config = dict(
    n_layer=14,
    d_model=448,
    experts_per_token=6,
    d_shared_expert=64,
    normalize_top_k=False,
    n_head=14,
    head_dim=32,
    norm='rmsnorm',
    norm_eps=1e-05,
    init_std_down=0.0238,
)
Below are experts of layer 2 (counted from 0) of a mixture-of-experts language model. Rows are named router (the router's row for the expert), down (a neuron's output weights, with its number) and show model dimensions 64-127. Each number is 128 + 32 x the weight over its row's rms, rounded and kept within 0 to 255.
Before each expert's rows: "raises" lists some tokens whose logits its average output raises strongly, later layers aside. This comes from a sample of Wikipedia text that the model never trained on.

# expert 125
raises: " not", " been", " a", " more", " an", " full"
router [163 140 103 163 104 118 154 179  96 112 186 107 124 169  84 122  99 122  95  90 151  99 162 111 172 140  85 121 157 139  93 122 141 139 116 136 168 180 185 141  94  85 111  90 178 149 115 112 185  88 133  85 163 146  99  72 114 171 114 141 157 142 170 157]
down0 [115 129 124 219 108 145 106 189  98 168  83 150  48 156 139 120 127 121 121 143 185 142  83 114 162 109 120  99 145  83  91 113 112  88  99 117 141  83 189  96  96 165  91 156 107 111 129 151  88 148 144 100 185 134 100 146  82  95 141 113 125 142  91 140]
down1 [132  91 126  96  72 169  87 109  79 114 178 165 132  92 125 109 155 178 174 165 193 111 135 160  77  89 129  76 132 128  97  66 160  87 160 147 111 152 122 146  81 180  82  96  33 124 136 136 172 123 115 155 158 153 137 155 148 124 165 163 173 105 122 147]
down2 [123 153 132 136 140 138 129  91 204 124 155 130  99  88  93 137 131 174  49 186 137  88  77 102 169 142 104 124 142  56 175 149 106 155 109  93 109 128 173 132 139 126 161 145  92 137  59  99 142 131 112  69 149 100 103 163 158 119 145 135 147 118 101 156]
down3 [123 112 101  88 117 164 126 109 181 141 106  94 182 129 161 100  79  93  94 139 129 135 157 128  69 157  91 118 156 158 223  95  96  95 111 116 109 109 172 171 145 153 169 132 154 140  80 142 155  76  86 106 162 112 107 162  87 131 127 165  74 103 151 107]
down4 [131 106 151 127 132 117 106 140 170 133 190 207 110 143 139 145  77 175 157 163 109 179 129 100 149 161 187  76 118 119 110 137  52 136 110  93 149 103 153  96  98 116 121 124 130 124 105  63 125  95 120 146  93  68  91 134 140 138 179 134 178 151 136 138]
down5 [117 143 131  94  78 130 186 131 128 156 113  64  91 156 128 165 121 182 113 123 164  82 171 105 155 121  90 104 107  73 135 113 108 142 124 147 137  94 144 152 117  93 170 143 171 117 134 149 107  91 139 164 125 133  82 124 105 142 120  95 134 184 130 149]
down6 [149 132 108 132 115  99 171 144 170 136 189 134 109 131 141 111 142 169 169  72 134 115 119 170  94 146 116 143 112 143 107 122  71 156 159 108 110  40 131 143 120  81 149 148 166 158 151 131 125  90 122 126 138 167 109 123 144 161 153 120 139 153 120 143]

# expert 25
raises: "-", "3", "K", "9", "P", "4"
router [116 105 111 126 173 124  68 145 103 114  82  80 109 188 122 145 118 146 172 114 119 194 149 132 163 119 157 121 142 172 156 147 115 123 102 175 166 147 141 172  69 157 144 108  88 125 123 139 136 151 164 132  59 141 171 109 130 180 154 108 145 114 137 112]
down0 [122 187 177 209 131 160 125 101 160  96 140  83 130  93 170 162 152 101 202  87 149  98 137 133  97 104 172  98  85  83 166 128 120 102 130  84  94 110 141 136 147 135 152 132  90 109 191 107  90 121 177 136 113 116 142 153 171  97 183 119 141 136 125 154]
down1 [135 112 186  84 151 113 108 131 179 121 138 110 118 148 126 110 152 135  87  79 107 111 118  97 139 149 131  86 176 121 116  83 190 132 116 175 105  91 182 153 144 132 112 109 113 109  95 134  74 100 107 116 105  46 163 175 145  93 123 139 102 131  86 102]
down2 [131 147 122  90 124 155 144 102 136 141 154 159  80  97  90  93 127 118 122 124 167 144 157 159 137 137 125 143 138 161 106 159 161 148 179 109 167 137 124  80 142  97 137 153 173 140  52 167 112 183 175 115 147 155 175 149 111 114 133  86  89 162 104 134]
down3 [ 72 167  81 175  96 117 165 218 139 135 151 112 136 127 104 107 122 111 196 171  77 113  99  96  95 121 116 128 117 131 142 151 101 200 129 157 170 133 126 145 128  90 127 154 135 154  92 108  81 110 163 171 117 149 150  71  78  91  92 148 145 181 162 161]
down4 [ 54  57 108 141 156 120 132  86 179 145  97 103 118  96 112 142  46 126 143 210 128 189 107  82 167 121  77 161 114 144  56 138  98 152 153 111 172 166 116 147 125 136 135 147 141  81 116 116  88 100 140 174 131 170 113  96  98  95 135 101 132 153 178 164]
down5 [127 149 158 128 149 120 105 186 173 102  76 158 122 123  62  82 144  86 123 215 110  90 185  87 129 141  79 138  88 166 107 134 148 148 114 126 128 115 137 137 186 142  96 156 137 144 137 108 100  87 182 111 125 106  83 109  73 106  82 160 142 132 165 124]
down6 [116 113 179 118 149  72 145 132  78  75 131 156 172 141 111 122 119 136 159 112 105 166 106 156 128 190 133 107 128 158 132 106 163 129  84  82 140  81 139 106  91 148 143 136 153 144 120 163 102 203 121 114 109  99 122 124  91 124 122 130  68 131 134  73]

# expert 11
raises: " West", "r", " |", " within", " South", " National"
router [111 133 176 155 169 118 152 120 109 104 138 173 147 161 172  64 153 113 170 121 108 159 215  88 114  89 115 186 116 123 151 162 113 112  53  92 108 176 140 117 191 172 155 114 119 160 181 127 128 136 154 171 112  80  60  73 102 179 120 135 132 101 104 132]
down0 [ 16 160 148 151 155 107 134 150 140 126 152 128  58 132 120 161 122 150 162 132 143 138 140 104 123 133 115 143 118  91  86 115 140 118  90 169 132 120 155 166 178 169 190  93 168 122 143  90 135 104 116  66 137 193 121 160 179 164 112  98 168 137 103 118]
down1 [153 192 180 114 149 134 182 137 127 134 117 133 151 116  28 108 136 134 176 106 101 166 127  98 112 112  89 156 119 133 153 104 105 131 100 141 164 115 122 178 199 144  71 112 143 103 111  71 103  99 127 102 107  96  95 127 165 162 151  97 131 117 158  81]
down2 [179 138  26 113 137 108 126 188 125 132 204  76 152 133  61 217  97 102 115 111 160  85 111 133 129 120 134 119 165 106 111  92 117  82 101 116 123 129  87  80 103 141 144 118 128 110 106 120 125  87 128 138 101 135 146 122  97 167 132 133 116  81  82 108]
down3 [109  75 137  98 161 117  58 112 112  96 126 188 108 127 153 168 172 121 121 152 102 177 103 121 114 114  89 176 116  72 104 103 103 182 183 134 149 193 123  93  83  84 154 116 123  90  99 108 150 144 141 106  92 173 106 116 120 106  85 157  79 182 146 141]
down4 [124 124 162 168 144 113 118 114 113 134  93 132 123 124 166 100 161 122 121 114 128 107  92 121  62 114 102  98 128  62 130 133 108 202 113 112 141 153 169 117 170 127  86 134  64 108 100  28 166 132 119 123 134 172  88  99 170 109 115 127 170 138 138 126]
down5 [145 138 111 135 130 137 125 123 190 103 177 160 150 137 166 112  90 108 167 151 118  88 154 105 141 126 121 136 168 130 140 122 144 115  82 136 149 135  89 153 164 126 145 119 133 134 133 102  70 112 127 133 121 151 100 113 137 134 152  75 119  31 144 188]
down6 [113 111 129 120 151 127 169 144 150 141 112  55 139  88  68 135 144 120  96  82 108 129 139  99  89 166 145  92 172  98 109  68 112 151 110  94 150 142  92 122 157 166 163  94 153  82 109 170 155 122  91 126 113 120 172 146 106  77  71 185 105 152 145 163]

# expert 105
raises: " in", " the", " with", " to", " by", " first"
router [101 107 120 175 147 118  79 133 157 148 145 101 100 102  84 129  99 127 106  86 133 140 122 139  83 118 115 123 138 129 178 106  60  88 121 153 113  73  91 126 125 149 138 147 176 164  86 187  92  97 170 155 139 139 142  95  99  80  94 183 149 122 135  87]
down0 [ 93 151 161  91 164 185 145 142 109  99 117  98 161 152 146  98  74 115  94 102 127 135 125 115 156 128 103 151  99 109  91 139 103  80 168 132 163  94 156 158 142 106  99 115  82  91  98 123 170 114 103  82 137 105 120 161  93 105 156 135  47 109 120 158]
down1 [ 87 124 107 146 126 127  80 130 120 109 100 142 164 177 144 182 109 104 118 144 124  88 105 139 146  83 113 119 130 107 160 128  56 119 120 169 103 150 113  83 138 135 136 109  61 191 105  73 158 112 109  92  76 160 143  94 116  73 145 137 182 116 136 166]
down2 [ 90 138  72 123 171 175  82 125 148 130 133 154  87 155 147 157  65 105  95 122 147 122  95  92  82 141 140 114 132  88 151 115 130 172 140 154 165 161 112 107 113 106 126 147  88 152  82 168 124 121 116 104 125 169 141 149  88  71  99 111 166  78  64 163]
down3 [ 76 122 175 125 107 160 145 158  81  70 151 194 149 152 153 113  86  93  99 149 104 135  82 100 129  97  97  89 178  79 135 138  91  89  67 134 105  84 168 132 124 112 114 162 174 111 105 103 187 129 161 181 155 114 157 171  72  78 128  82 137 108 117 158]
down4 [172 106 151 160 133 115 116 154 166 156 131 141 113  92 142 136  97 115  80 156  91  96  63  75 140 157 101 159 174 181 119  67 135 182 135 111  92 134 110 132 125 152 139 140 164 144 123 145  68 112 134  71 144 120 137 150 129 148 122  89 145 150  86 124]
down5 [147 134 135 149  80 114 101 117 135 152 119 110 160 107 179 121 135 107 103 130 117 125 122 112  89 103 122  91 106 102 155 105 133 124 152  85 124 101 150 144  94 169 130 198 163 115 103  81 126 119 140 129 161 204 139 177 113 118  89 127 169 138 140 100]
down6 [160 137 139 159 113 149 127 111 197 160 101 129 174 159 171 170 140 158  76 131  96 143  81 130 135 114  74 155 123 157 103  31 156 113 144 109 133 100  62 187  80 183 148 180 137  87 148 101  84 103 167  89 129 171 174 150  86 129 124 125 102 118 116 112]

# expert 12
raises: " of", " to", " the", " f", " and", " in"
router [173 145 184 120 115 145 115 181 155 116 122  78 169 127 118 155 109 133 124 109 112 157 111 162  86 123 208  86 164 175 162 132 110 126 126 138  66  81  96  62 143 138 126 203 129  86 157 162 159 136 129  98  50 158 126 232  98 159 120  81 132 131 134 129]
down0 [ 79  97 114 170 139 111 141 143 127 122 130 126  97  58 111 113 192 105 109 116 101 105 125 141 126 149 118 139 189 180 154  87 178  81  97 105 145 116 182 122 121 137 140 120 134 132 101  80 110 156 164  79 171 131 156 101 147 192 142 176 173  66  75 183]
down1 [156 153  78 120  85 112 146 126 139 110  99 111  93 139 173  89 128 138 107  72 114 171 158  29  79 162 140 154 150 129 121 114 124 114 115  56  95 102 160  97 143 172 113 147 122 147 111 151 140 158 124 169 160  67 167 121 153 158 141 184 111 125 118 178]
down2 [139 140  79 151 166 131 100 112 115 159 134 103 178 121 135  59  82  78 175 103 194  96  60  83 149 135 116 104 117 143  94 136  97 143 125 158 151 127  74 129 188  94 109 139 148 125 187 173 167 177 102 147  80 140 125 202 109 122  86 115 148 130 123  62]
down3 [124 134 143 130 126 154 167 101 147 152 106 139  85 145  76 125 125 192 156 151 139 169 156 128 194 150 119 157 121  81 153 207  79 155  96 116 116 129  94 151 137 158 128 119 119 159 111 103 155 194 126  79 139 154 159 141 183  89 132 141 100 115  99 151]
down4 [141 109 121 158 135 143 129  92 153 139 141  79 147 103 144 145 107 110 174 134 141  88 187 136  97 119 112 143 117 135 153  83 137  83 199 160 128 150 148 133 147 167 137 152 150 160 142 146  64  98 123 156  92 163  86 121 140 141 170 108 137 109  91 151]
down5 [106 134  86  77  93 155 121 125 112 153 119 105 106 187 110 111 137 161 112 144 157 166 174 172 125 138  68 108 184 116 101  74 140 117  85 152  89 185 146 166 136 144 158 102 134 165 110 114 145  94  90  88 200 122  81  82 173 150 116  92  88 130 146 142]
down6 [ 91 192 132 160 153 136 102 162 114  55 146 136 116 127 119 140 117 112 114 129  96 157 137 145 109 127 117 159  84 137 125 180  79 152 119  89 131 209 180 113 141 106 184 159 116 142 135 125 154 148 178  85 160 114 100  86 138  94 107 152 127  83 114 153]

# expert 31
raises: "–3", "1", "0", "–1", "5", "2"
router [129 123 165 110 137 182 116 149 128 145 112  78 113 125 114 117 122 102 105 116 129 144 156 139 144 154 150  79 143 153 107 132 127 127 138 125 157 104 128 111 126 139 169 155  54 151  88 155 139 119 153 141 134 118 157 206 133  71 144 104 155 106  73 122]
down0 [137 118 122 110 131 137 120 111  70 146 101 113 196 127 124 116 112 142 174 149  87 111 172 113 114 127  94 106 156 126  90 130  77 105 116 166 121 132 133 131 159 150 123 125 110 140 144 106 148 167  98 130 127  99 100 169  81 159 100  96 155 149 167 182]
down1 [110 148 125 101 136 113  85 156 195 139 107 134  91 135  80 129 108 190 148 138 167 156 132 119 104 190  96  73 107 148 119  81 107 125 126  98  88 115 122 119 146 106 170 141  93 153 143  86 134 194 171 113  81  98 126 163 140 107 134 123  91 126 198 129]
down2 [107 128 124 175 151 163 125 123 143  95 161 148 124 108 104 140 174 149 125  88  64 163 144 133 106 197 128 109 118 175 117 121 156 132  56 115 159 159  93 149 147 155 139 126 111 131 104 143 127 154 170 149 163  73 116 195 167 124  85 104 118 145 151 102]
down3 [118 121 150  90 158 204 135 153  93 154 161 122  81  64 108  81 135 126 145 138  93  99 118 102 123 111 132 127 118  80 129 161 114 175 126 209 127 126 121  95 165 104  88 174  49  99 141 120 109  82 129 140  97 128 121 131 104 164 136 175 113 128 164 147]
down4 [101 171 149 135 130 108  62 137 147 109  85 174 111 108 137 156 122 153 133  99 119 118 149 181  91 149 150  86  99 146  82 108 154 138  86 101 126 102 107 142 147 130 153 151 100 111 113 112 124 167 102 125 125 102 140 186 152 128 141  89 106 139 228 152]
down5 [111  82 184 115 136 100 129 145 133  93  76 171 100 115 147 136 154 114 123  94  83 149 119 129 139 132 115 101 135 152 113  82 159 151  76 111 170 156 133 159 140 165 123 168 102  52 127 111 134  97 145  97  73 143 143  96 156  95  97  93 150 203 141 135]
down6 [129 148 161  70 133  78 141 162 134 106 143 106 121 190 136 121  99  76 129 183 100 133 149  86 132 144  98 128 125 133 130 132 124 149 140 108  69 166 192 105 103 142  96 132 115  96  63 200 103 133 177  82 106 100 128 164 102  92 148 168 138 141 112 112]

# expert 38
raises: "|", "==B", "-", "While", "His", "Some"
router [128  87 102  87 116 127 219 121 127 116 136 123 149  88 114 168 121 120 129 137 140 126 102 179 153 128 119 118 184 164 104 151 144 136  98 173 137 120 110 112 169 113 163 102  82 169 153 124 170 132 155  68 109 176 118 116 109 178 155 115  82 115 123 129]
down0 [135 138 133 155 127 126 158 165 125 115 199  96 117  35 152 115  94 140 198 160  91 162 111 136 181 121  91  99 120  95 132 130 137 147 157 162  44  71 109 109 154 106 104 177 122  73  81 110  70 146 158 151 186  59 157 153 118 116 102 180 138 199 108 142]
down1 [105 107  33 172 180 119 131 135 116 149 142 146 161  93 180 178 204 122 141 110 158 103 112 157  77 162 146 137 121 133  61 160 109 121 117 163 143  81  78 132 166 128 122  79 124 145 120 133 133 112 137 126  95 167 146  71  89 119 161  40  98 114 148 106]
down2 [128 114 148 128 128 149 100 113 143 157 193  73 129  85  79 131  95  88 162 161  92 100 117 147 131 109 138 126 145 148 101 130 115 121 155 140 107 126  92 100 161 115 165 131 114 109 129 132  84 117 144 164 156 136 128 141 149 132 127 150  99 147  36 105]
down3 [122  96 168 153 152 120 116 185 167 119 168 124 131 115  55 177 169 114 161 154 163 119 108 129 170 121 147 145 127 173  95 151 125 104 146 130  90 142  71 106 177 140  88 113  91 141 148 165 153 180 120 106 110 114  78 113 116 133 118 178 134 165  70  88]
down4 [ 97 114 145 123 119 117 102 119 149  60  93 158 120 179 170 118 125 160  78 161 166 142 161 105 177 143  97 126 113  81 152 129  84 129 127 110 179 173 133 138 125 136 139 112 179 147 107 126 198 153  91 122  58 142 117  75 115 111 119  79 105 160 127 118]
down5 [110 141 126 112 104 126 109 160 106 142  83 141 118  42  62  75  87  58 179 138 104 166 150 136 112 116 110 112 196 182 131 169  95 172 150 112 116 207 146 124 126 121 130 116 139 154 132 134  91 103 155 140 138  83 146 138  99 209 125 178  98 129 142 156]
down6 [136 125 104  81 147 146 126 148 145  83 141 143  94 168 151 112 110 165 137 125 151 110  64  86 159 139  93 126  94  75 133 182 116 100 121 154 144 125 143 146 143  97 161 125 189 165 133 176 188 179 126 131 117  73 122 131 147 122 151   0 129 142 195  99]

# expert 93
raises: ".5", ".6", ".4", ".7", ".9", ".3"
router [138 228 154 159 156  87 122  89 139 121 187 103 143 123 133 106 128  99 113 139  72 109 143  77 102 123 131 112 150 124 163 154 162 139 133 121 101  93 116 148 129  94 103  69 157 108 147 186 125 132 112 133 107 155 138 155 135 144 133 160 139  90  96 134]
down0 [ 99 145 138 122 107 110  88 150 137 133  93 147 118  93  74 150 140 146 148  96  74  94 178 150 123 125 180 106 151 129  91 135  74 153 119 145  89 106 168 100 173 151 129  97 139  90  81 135  93 159 129 113 112  97 108  95 158 164 133 195 137 149 167 141]
down1 [120 151 128 138 141 133 125  96 147 197  85 147 126  71  55  81 154 112 116 146  96 101 174 183 115 114 140  72 105 135  74 171  82 159 110 155 155 123 140 105 179 137 105 123 144 125  96 128 117 154 108 116  90 128  78 156 131 163 145 135 155 183 143 138]
down2 [137 167 147 119 104 179  85 116 116 134 119 166 141 123 120 141 116 134 116  83 143 132 196 120 132 114 141 102 166 160 162 144 137 186  99 136 118  97 161 172 125 134 117 120 110  81  98 170 116 155 131 126 116 121 116  97 118 148 141 141 122 181 178  92]
down3 [170 117 175  85 105 154 115 167  83 142 152 159 159 138 118 130 160 168 143 117 101  71  84 106  93 100 100 120  74 112 140 182 134 154 128 110 162  81  71 139 195 108 109 128 131 173 119 130 147  85 121 138 102 194  51  79 156 148 131 123  74 148 173 140]
down4 [151 126 193  73 146 158 194 129 133 154 104 142 133 131 127 124 134 117 114 136  41 118  93 114 186 146 103 148  68 120 123 148 167 132 148 151 161 128  54 141 184 142 109 146 144 164 104 105 133 115 149 153 140 148 103 139 125  57 121 142  99  72  86 138]
down5 [101 162 146 136  87 141 149  91 115 140 129 129 173 117 126 171 204 153  91 112  94 108 163 130 114 130 126 113 138 127 152 109 142 100 149 156  90 132 147  75 128 109 102 142 122 153 149  90 116  88 140 113 211 162 170  94 133 110  82 174  67 111  99  89]
down6 [161 189 192 164 129  63 134 129 172 162  86 126 108  95 114 173  81 116 134 137  92  94 142 142 179 124 162 129 140  94 109 132  94  94 117 175 159 116 128 113 118 157 109 159 104 131 155 168  76 148 144  89 161 115 152 134 173  32 106 162  84 109 131 151]

# expert 99
raises: ",", "-up", " a", "s", " up", " an"
router [140 143 109 126 177 121 103 126 100 126 133 109 161  96 121  70  92 165  96  72 172 151 212 120 166 159  93 115 109 139 106 106 119  57 203 105  67 105 128 139 113 134 111 173 176 137  87 140 175 115 119 104 196 116 157  83  92 129 229 120 161 121 105 125]
down0 [179 127 179  95 113 117 118 121 116 129  56 101 107 121  72 120  95 119 113 103  96 180 146 124  98 138 116 127 142 111 153 120 142 135 143 128  88 114 168 116 112 180 236 103 113 138  98  87 147 185 101 102  80 160 125 101 110 170  86 152 158  76 126 135]
down1 [134 168 182 121 100 184 168 144 130 139 107 129 122 102 118 156 123 139 159 174  90 150 115 150 118 176 122 167 115 115 143 131 175 142  49 120 155 129 165 128 145 126 142 146 123 132 134 115  55  58 124 127 135  97 178 138 109 137 124 109  30 138  97 139]
down2 [115 181 204  81 112 103 150  94 158  98 153 111 167  88 107 140 117  65  51 115 143 123 118 162 123 106 164  94 137 118  83 124 113  88 187 106 126 176 168 141 170 117 138 110 152 111 176 134 120 101 130 145  59  88 161 111  96  85 129 100 140 102 172 183]
down3 [159  99 124 141 164 123 129  87 103 178  50 130 145  78  52 142 154 156 157 142 121 141 124  91  60 149 135 179 104 161 189 153 184 135 136 143 180 128 187 124 151  86 208 132 141 136  68  84 106 142 120 218  79 123 144  72 148 152 131 123 100 122  95 169]
down4 [113 108  96 114 170 139 143  94 165 121 166  92 101 135 121  71 169 125 142 121 106  90 158 166 150 133 148 109 103  88 105 160 109 190 120 162 142 164 109  94  83  92 142 176 124  87 110 143 163 101  51 141 144 133  96 120 138 180 127 100  59 148 124 115]
down5 [121  85 130 138 130 136 137 148 158 143 132 136  69 146 154 106 123 163 176 127 144 115 131  76 183  88 153 141 208 163 111  94 152 147 155  86  90 122 136 123 115 122 165 165 139 155 135  79 134 138 134  88 130 142 194 118 141 145 123 112 132  89 108  56]
down6 [127 164 180 139 155  81 123 131 134 134 101 100 121  90 147 163 123 146  46 130 233 133 121 139  81 111 140 145  97 139  88 128 203 142 165  63 169 110 117  56 118 145 141 102 136 161 130 161 132 153 120  50 125 135  92  95 149 113 145 129 144 111 108 110]

# expert 42
raises: "ette", "ett", "ary", "ec"
router [ 97  94 124 167 161 115 114 101 154 107 111 128 179 124 139  79 133 125 195 162 187 145 179 125 138  96 104 207 148 152 135 162  65  92  55  78 120 173  94 120 123 151  72 124 115 181 169 125 113 127 173 141  81 103 126  83 122 112 124 126 148 150 116 170]
down0 [ 96 114 116 203 141 140 105 158 111 141 153 112  60 139  95 133 166 152 125 172 129 158 139 152 115  96 112 109 134 126 130 158 133 123 132 119 131 112 127  75 124 101  84  85 148 121  97 104 158 155 168  85 125 105 151 172 130 178 110 121 149 185 100 175]
down1 [118  69 165 167 131 167 157 149  88  82 103 101  50  89 113 151 165 119 171 122 148 101 102 145 139 178 148 138 151 122 119  77  97 119 124 135  80 160 195  99 131 122 149 151 136  79 134 170 151 138 104 114 103 123 183  91 160 158 179  63 131 116  73 140]
down2 [123 123 162  85 124  59 161 152 128  98 145 118 131 164  86 123 115 118  91 102 125 122  77 171 158 171 143  79 162 124  65 177 195 104 130  90 126 123 126 120 149 130 144 108 201  99  25 123 132 122 149  95 126 107 132 169 106 156 133 105 133 144  91  83]
down3 [130 168 162  99 165 114  63 128 161 132 143 144 120 156 139 157 152 103 136 125 149 162 132 130 102 117 121 111  23 136 176  83 125 136 131 146 141 131 143 132 160 127  93  52 133 118 118 113 131 130 156 147 107 129 147 111 168 142 138 103  88 175 154 144]
down4 [ 98 154 146 123 135  88 153 149 125  61 169 188 169  95 172 174  86 138 148 110 213 146 116 110 106 110 118 136 151 109  85 113 106 151 153 106  89 145  93  48  95 140 158 172 153  89 151 124  86 153  71 113  59 145 127  76 134 138 123 108 126 111 187 222]
down5 [116 148 105 133 110 180 123  63 122 102 128 123  84  79 149 132  60 161 124 181 125 102 136 115  95 149 175 108 108 137  94 132 161 114 126 124 109 135 134 161 116 146 121 189 146  91 122 150  83  79 114 133 114 148 125 148  80  78 104 146 141 139 104 151]
down6 [123 165 122 172 128  88  86 111 129 129 131 113  64 165 113 131 129 146 101  98 132 177 128 159 109 120  69 134  54 165  66 157 145 149 128 118 165  98 168 154 149 141 154  50 215 131  76 120 105  73 115 184 185 105  72 116 126 162 156 116  98 122 119  75]

# expert 103
raises: "less", " to", "les.", "les,", "le,", "les"
router [131 170 151 121 135 126 124 161 101  95 125  95  94  98  88 181 102  99 121 152 168 103 189 124 142 201 110 159 141 176 178 105 180 120 161 127 119 100 102 121 154 193 126 114 123 188 163 182 136 109  87 111  83 148 105 157  81 146 174 170 109 137 119 107]
down0 [115  83 147 110 128 147 156 117 149 109 106 116 143 142 117 145  88 164 141 142 108 156 131 143 109 161 191 176 100 125 149 135 116 150 114 102 126 178 125 117 114  88 125 162 184 112 138 158 140 119 120 159 140 106  85 173 189 100 100 113 113 138 200 129]
down1 [120 143 122 219  83 188  71  89 133  99 131 171 170 115 121 119 192  93 146 114  54 156 127 137 158 154 109 131 124 162 175 162 177  95  43 128 156  97 126 148 127  98 113  98 148 105 114 166  93  94 109 150 120 122 131  89 134 182 144  76 208  94 117 150]
down2 [123 191 102 182 135 169 176 148 131 126 125 117 127 119 159 171 149 186 167 105 150 141 110 139 156 102 128 116 121 130 128  99 148  59 130 124 145 126 128 156 162 156 132 108 133 117 157  88 116 154 121 141  90  42 154 120 114  93 169 180 143 115  94 123]
down3 [117 129  83 133 131 106  27  90 167 124  89  72 105 155 125 126  88 133  83  98  83 144 133 153  89 106  95 125 143 148 119 143 168 151 147 139 133 121 109 170 142  80 171 138 144 139 110 155  70 139 187  80 137 175 198 116 129 185 128 102 163 190  44 161]
down4 [166 111  92 121 106 115 146 149  80  95 118 145  76 131 148  90 142  63 169 106 174 113 116 145  99  89 122  97 135 157 122 158 130 143 183 116 115 165  88 121 160  87 151  91 103 188 113 105 143 123 157  98 118  74  91 129 114 126 119 132 163 117 123 117]
down5 [150 129 177 126 104  95 166 119 181 170  54 175 138 140 136 142 120 156 186 162 173  70 152 137 143  71  99  95 171 121 158 142 120 141 117 103 122 108 114 111 175 190 135 135 118 114 224  78 122 128 111 159 132 130 156 112  95 106 138 117 126 124 155 116]
down6 [122 119 111 156  86 108 116 175 193 160  90 122 176  96  74 138 120 125 160 117 100 128 117 163 169 126 151 125 141 128 125 135 163 125 112 130 151  83 114 166 106  75 149 131 114 136 148 154  66 166 104 106  82  44 107 124 200  90 223 136 162 123 113 166]

# expert 70
raises: "o", "oy", "is", "ous", " d"
router [158 142 182 115 153 107  93 136 150  87 160 142 167 154 180 160  81 134 160 120 107  99  87  90 119  89 106 189 161 163 127 106 100  83 125  94 109 144 118  99 186 121 110  97 153 108 142 103  89  63 137 111 109 110 142 188 139 143 142 108 130 127 149 165]
down0 [134 113 120  88 145 178  85 102 181  82 126 123 162 103 122  72  63 115  95 128 106 106 147 162 142 118 125  79 125 139 111 132 129 169 123 153 159 134  83 108 137  73  49 101  59 124 192  88 105  92 132 103 159 121 131 196 108 173 100  55 142 120 106  85]
down1 [112 193 115 136  96 153 118 129 127 115 200 150 170  66 135  93 142  93 112 159 134 157 152 134 158 177 132 117 112 136 110 120 135 150 123 143 133 108  94 105 163 106 139  96  88 170 129 103 128  72 147 117 219 137 144 129 108 147 112  89 168 111 142 139]
down2 [118 123 112 105 125 120 116 147 111 126 136  75 135 121  96  96 167 186 121  92 187 119 147 185 164 122 113 116 145  75  94  62 114 152 103 104 117 109 130 101 211 148  16 129 139  77 117 127 129 154 121 114 132 162 136 156 187 120 146 138 156 154 100 113]
down3 [176 128 197 131 135 136 201 148 126 141 135 163 113 131 125 179  91  62 173 176 147 108 128 129  80  83  84 106 102 153  93 167 128 139 109 182  87 133 155 116 104 131 146 123 162 165 115 146 204  88 145 110 153 162 135  99 163 186 145  91 112  69 160 120]
down4 [138 133  58 146 152  96 118 121 152 127 125 153 142 118  85 100 144 101 101 132 110  94 145 126 130 124 160 193  95 154 116 125 149  94 164 149  75 136 113 104 104 164 107 119 179 144  98 121  82  96 139 173 183 133 176 186 105  61 104 129 178 101 121 138]
down5 [153 100 118  90 115 172 172  81 116 119 120 143 146 108  38  98 127 114  70 145 105 133 103 150 178 149 130 169 144  62 131 146 145 121 164 119 153 125 137 123 111 158 124 134 157 126  70  49 108 114 159 164 110 159 166 144 168  86 130 131 158 144 133 118]
down6 [191  95  82 170 185  80 114  62 181  92  48  99 111 110  29 138 161  92 113  73 146 152 109 155 150 134 133 124  97 139 129 146  93 145 151  84 112 126 111 129 140 155 170 113 130 132 111 127 179 161 135 163 114 193 176 167  82  64 109  90 150 109 126 134]

# expert 54
raises: "s", " out", "os", " down", "in", " over"
router [102 147 147 161 207 111 138  88 182 155 173  81 106 109 111 135  81 178  82 106 118  99 147 149 104 131 124 102 178 150 145 103 142 112  99 124 138 108 198 167 197 184 179 116 167 152  89  86 126 116 167  77  97 140 105  96  98 116 139 186 131 164 113 117]
down0 [133 121 124 147 154  95  90 168 108 118 144 147 157  92 163 185 130 104  90 163 125  73  90 134 104  87  92  79 184  89 182 117 126 126 144 146 142 108 156 105 131 149  71 120 173  86 158  81 148 130  83  97 100 177 126 116 115 112 119 199 117  97  88  96]
down1 [ 69 100  98 121  89 104 127 171 193 175  18  89 159 150 141  85 103 120 151 105 113 110 167 118 114 141  86 184 161  68 141 153 158 134 113 149  54 110 146 158  95 151 174 181 129 101 119 146 100 145 132 168 168 115 159 109 129 177 189 112 125 132  82 147]
down2 [168 186 143 152 157 162 105 136 137 153  93  88 118 114 140 175 159 154 142 139 103 114  98 192 135 163  94 124 110 112 178 170 109 117 142 150 140  85 133 140 152 118  78 138 133 151 113 179 122 119  65 160 147 139 108 119 119 140 155  85 138 121 150 122]
down3 [135 107 105 101  91 121 127  82 137 119 121 191 105 149  46 121 124 157 125 123 195  87 168  89  89 151 119 157  87 153 117 136 100 123 138 137  71  69 115 106 121 163  85 170  83 133 106  78 146 138 118 197 142 139 108  81 143 143 167 120 107 163  91 161]
down4 [135  90 140 141 157 169 130 148 137 152 141 127 175 117  61 148 159 147 106 127 153 114 118 140 129 179 140 102 137 115 110 136  89 148 172 190 146  61  96 115 125 173 136 143  88 110 138 117  88 202 129 113 173 133  85 144 152 130 165 131 148  80 182 151]
down5 [111 121 141 105 158 131  79 154  81  78  99 145 112 121 127 145  91 103 146 121  79 110 123 125 128 166 150 100 115 114 178 218  68 120  94 123  66  77  88 118 129 139  95 116 141 105 168 155 147 123  48 167 175 127  95 154 109 131 156 116 169 145  85 136]
down6 [118  78 177 165 193 108 102 137 154 183  87  89 166 157 136 130  70 126 112 103 150  85 136 131 139 149  88 112 155  71  88 183 150 150 171 167 125  65 132 124 139 117 106 148 143 131 136 144 142 149 175  55 111 143 162 129 108 133 163 142 226  81 105 161]